Below are experts of layer 5 (counted from 0) of a mixture-of-experts language model. Rows are named router (the router's row for the expert) and show model dimensions 120-159. Each number is 500 + 25 x the weight over its row's rms, rounded and kept within 0 to 999. Numbers have three digits each.
After each expert's rows: a language model's description of what the expert responds to. This comes from a sample of Wikipedia text that the model never trained on.

# expert 26
router:432506548503481512474501472531498514529531489499539493522529527478506469526546472488489486500531525495492525530488502532
Middle pieces of words in institutional names, like teacher, school, Massachusetts, plus whole words University, National, World before "of".

# expert 54
router:482482511505533551460490510530493502534507501523519435480502500477492503535471515516499520496538542477492549526518540481
Lone t pieces and t-syllables inside words, such as t in portfolio, sanctuary, opportunities, plus capital T and O starting names.

# expert 55
router:496475524550509512525511459497467472503469509465527549498493464451525487510521495484476531479490526492517516508463508514
Final pieces closing a word, such as -ation, -ment, -ical, -ing, often in table headers like Turn-out, Sour-ce, Categ-ory.

# expert 18
router:511467493517527505522487506525504522523519494523499471527502541512490501516520495529499455559524465531468530458516475485
Opening capital letters of names and places, often in tables and lists, such as K in Kingdom, S in U.S., L, H, C.

# expert 62
router:550518461497505511492452490527524501502513482546500502486533494511507501508511494495479552472535471502548544489521469467
Pieces re, le, pre and capital E or accented-letter bytes, such as sea level, athletic, prevalent, executive, Córdoba.

# expert 46
router:540535494523548515495518499491453455501529469455498534491479468514478475491528510497487480468480511500501506478510498494
Word-final pieces like on, es, tion, sion, ton, as in Dev-on, singl-es, Lotus-es; also was and apostrophes.

# expert 49
router:500520499483491496494478452507490495514491479499504475492471480489513513466525518518518539499486501520517462497506509478
Line breaks, sentence-ending periods, and == heading marks, plus the f in life in section titles like Early life and education.

# expert 15
router:546509521523507514499543511456478535510476474550503506539520511503474512490516457469472484502484501490491488481523476485
Single letter a (also h, j, co, comm) opening or continuing a word, often after his/the/a, as in a-unt, a-quarium, co-a-ch.

# expert 0
router:463518498518500507501512540552519500475527466484531530519443473516469496517493537532499504495463493515472451500484497503
Word pieces right after a word's first letter or two, such as en in centimeters, ath in Catholic, amil, opul.

# expert 29
router:511493539522535463500547487503473521480499540498503459496482532448490459505507481493547512473507512476492477519507517482
Word endings and closing punctuation followed by a space, such as plural -s, -es, -ations, closing ), ); and heading ==.

# expert 11
router:517508511472501500498478504498482513516507529453467507508491523548504550504524544519477468506503489488517500517507521506
Mid-word pieces, mostly "al", also se, id, includ, ber, as in formalize, stalker, Italy, decided, capital.

# expert 3
router:554519496518451542478520558496512471480515498479507493494475530521471520552530495533479476482485525527462488485510478495
Short mid-word pieces right after a capital letter or abbreviation start, as in E-ur-ope, E-ver-est, E-ut-ropia, Rep-ubl-ic.

# expert 24
router:515491542525513485473525498441536492476460561523499460491509478499519526513476510481572562510519462500475483492536490496
Commas and clause-linking words like which, who, but, when, and after years or phrases, before a new subject.

# expert 27
router:477479487499498525557489524486544497529472513523491481491524515522502491473487467514483469544509500478446487477465536556
Single digits, decimal points and commas in numbers, mostly in tables of vote shares, statistics and measurements, as 50.7, 1,034.

# expert 9
router:526504510487497489538463516526528477505483460516496442505476524499518527486466511460473495523470533488466513544542479483
List dashes, table pipes and separators at line starts, plus second pieces of capitalized names, as in M-ah-esh, M-end-els.

# expert 38
router:474489496500497499474531500470499489510495508474524516449523472523526501487547524467533495479570498532482462451535453506
Last piece of a word just before punctuation, such as remaining, killed, large, yards, scene, established.

# expert 22
router:485499484441474481533489509486491481475487538550484526524468498480522496532525439471515519522491502517510497473501485553
Line breaks ending infobox fields like Born or County, plus birth years, month names and coordinate symbols such as ″ and °.

# expert 8
router:505512527510502474517489479483516494498505480528488503505541485513507501537482459492498503529518537461476491465499471521
Final digits of years and numbers in tables and lists, plus punctuation like periods, parentheses, apostrophes, colons and dashes.

# expert 59
router:451540503437485505510533517498466520494525502488502531494507480515470489473508463500547489491499492460520496559460512492
Mid-word syllables like li, ti, di, si, fi after a prefix, as in preliminary, exemplified, until, similar, tripartite.

# expert 58
router:495487534543535492489509506463437495438484525473497527478482456475508503498542530494518542504511470529514502497446499560
Last piece of a common word just before of, to or in, such as nex-t, differ-ent, accord-ing, and words like this, first.

# expert 39
router:475504446511472523501524478512529507536528501487519466463524531485468475483491528504484511476506497512496529471532504534
Pieces ex and et inside words plus accented or non-Latin bytes, as in M-ex-ico, ex-ceeding, kilom-et-ers, Vorá-č-ová.

# expert 35
router:553465482506522508492560505533503509469468512534514474502496494509490493503500458469499500476468519458494449480478496475
Single "o" inside words, as in afternoons, Door, notice, two, plus sentence-ending periods before line breaks, and Japanese byte pieces.

# expert 50
router:517492509522532552489545474469503472505439482540502507512529505521496520511518473532473483493467529445530538542471507478
Pipe separators and divider rows in Wikipedia tables, plus section heading equals signs, in sports results, elections and statistics.

# expert 1
router:468475495498496502495486509508493500520508487477514504526503457498475551448511536485492479535547498491543456474483522484
Short vowel-led word pieces right after an initial B, W or f, such as b-ear, B-ish-op, W-il-helm, b-as-eball.

# expert 41
router:503536462498512519543537505507486516470460511489500567466536488469486533520512482484494487479512516526508503442499526469
Verb inflection endings like -ed, -ated, -ing completing a verb before its object or preposition, as in presented, played, expanded, serving.

# expert 5
router:486490486503519522515485506517515516536475500490484515509451518503501486480483556562513530526490498499534481523507504529
Capitalized first tokens of table header cells and list labels in sports and election tables, plus sentence-initial The/the, such as Pld, Goals, Apps.

# expert 51
router:497480506483506504524468504544485489507517580532514455471541500481521526505493473522477484493519459520499531527517515473
Opening capitals or pieces of proper nouns after the, of, comma or pipe, such as P-eru, P-unjab, New, Gre, Fran.

# expert 23
router:522501473477502525508489492485489534498496472519468508510481532499529507484470554438496501520533537521510499481509516462
Short vowel-bearing pieces after h, sh, w or a capital, as in washroom, skydiving, Hindi, gained, Angeles, and capital A.

# expert 14
router:513465510529538477512482537497475476507530460576520531528543494482508485460479499501514481513500502478527484527513499483
Pieces with k or z inside words, like rank in ranking, likes, km, as well as pipe separators in numeric sports and statistics tables.

# expert 56
router:515507450550434516515478512478514479487509521465528521502478509468500504543542487495494509542499514490450505502485493526
Pieces of scientific and taxonomic words, such as family in species descriptions, Noctuoidea, Copelatinae, protein, ichthyosis.

# expert 61
router:552486478535528521467451545447525492522524525445490502502501471502491502505476490503500485494479512510492474524514541480
Mostly the piece ic or ac inside words, such as ESPNcr-ic-info, McCorm-ic-k, Hispan-ic, Pharm-ac-y, plus the word that and blank table cells.

# expert 52
router:468469528508546518547468542524451527462556485515489464522435485528485525508486515531488469512509512496462502506493513493
Space-ending word pieces completing short names or initials, often in sports tables, such as H-ong, John, W, L.

# expert 17
router:466515492466505464461516489528514491506523539458514502460493504469545485464452493492533459499476482476507506471461482492
Pieces containing w, mostly ow or initial W, as in towards, Endowment, War, Women, Ellsworth, plus auxiliaries had, has, would.

# expert 34
router:533532540508497494491493486532529529451480516517470500459519501473492493465456538499510545476489522475511471518510534479
Opening quotation marks and sentence-ending periods before a new sentence, plus pieces of words like album, star, world.

# expert 31
router:466546550478509540550480485537497512517502496517507466511519540519497472501488489477492510505479481481502489469518457552
Auxiliary verbs and adverbs before a verb or participle, like was, is, been, also, not, and -ly endings as in easily, widely.

# expert 63
router:506494504493479500465515539486481527513467552514512537461474505512498507502524512489510493482496525526480484491486510509
The letter s and s-endings like ers, ess, ies, whether starting words after the or ending plurals, as s-ong, s-ite, Production-s.

# expert 53
router:504506524532542463505508480501422484473506496460452502502471524480508473521547469498501509469500517489499481537510517529
Last piece of a word ending in a space, often person nouns or names, such as zoologist, sportswoman, Alice, audience, and he/she.

# expert 57
router:495479521519509473540485484453470486495519488461448483508500495507480489562505497489504460503479502446459464507540535506
Final word pieces ending in a space, plus Roman numeral I, closing names and words, as Mascol-o, Hongqia-o, X-I-II, h-a.

# expert 43
router:504452473510469492563502496485480479533532480509518503497516512519503487505479508495572507462485446512466518477464489487
Letter pieces, mostly m, that begin a suffix after a stem, as in Command-m-ents, develop-m-ents, resub-m-issions, enfor-c-ed, Displac-em-ent.

# expert 33
router:511561535499486489482499511492507512489533492507515481506523506502488473462456499496465472472511491522471546480477522460
Word-internal syllables like om, um, am, em, im, as after m, c, h, as in m-om-ents, mon-um-ents, st-um-pings.

# expert 19
router:481469516532541511527487537530507537510516476483487510496517486522543529509488502466471529506502466496512533454537479506
Word pieces right after d or D, mainly ad, as in D-ad-zīte, Or-ad-ea, ac-ad-emic, D-ad-dy, plus ill, ild, ind.

# expert 30
router:479550500504481487475542492489485516473465490513498496464516490486463484461520499497526458480449459488503570457512520487
Stem pieces inside words, often after a first letter or prefix, such as ug in daughter, tur in culture, og in hieroglyphs, pro, ch.

# expert 20
router:537506465488475501488479504512499478512476493478498514518514470506463481537493473506509522528494494484485520523509502493
Word-piece d or D, often starting a new piece inside a word, like Latter-day, Airdrie, download, plus separators such as semicolons and slashes.

# expert 32
router:505494457478517538481530475428506487512537459507515490519504542486496484511511488519470500509507475535510490507528489456
Mid-word pieces such as st, b, ab, el, th, as in outstanding, bacterium, contestants, posterior, combating.

# expert 4
router:457498519558489486536474553487492503490514565499507479509466442507514516479512494520527524499500496480514493477445522529
Single digits and number pieces inside tables, scores and lists, such as 18, 66–81, 21; also word-start be, includ, bec.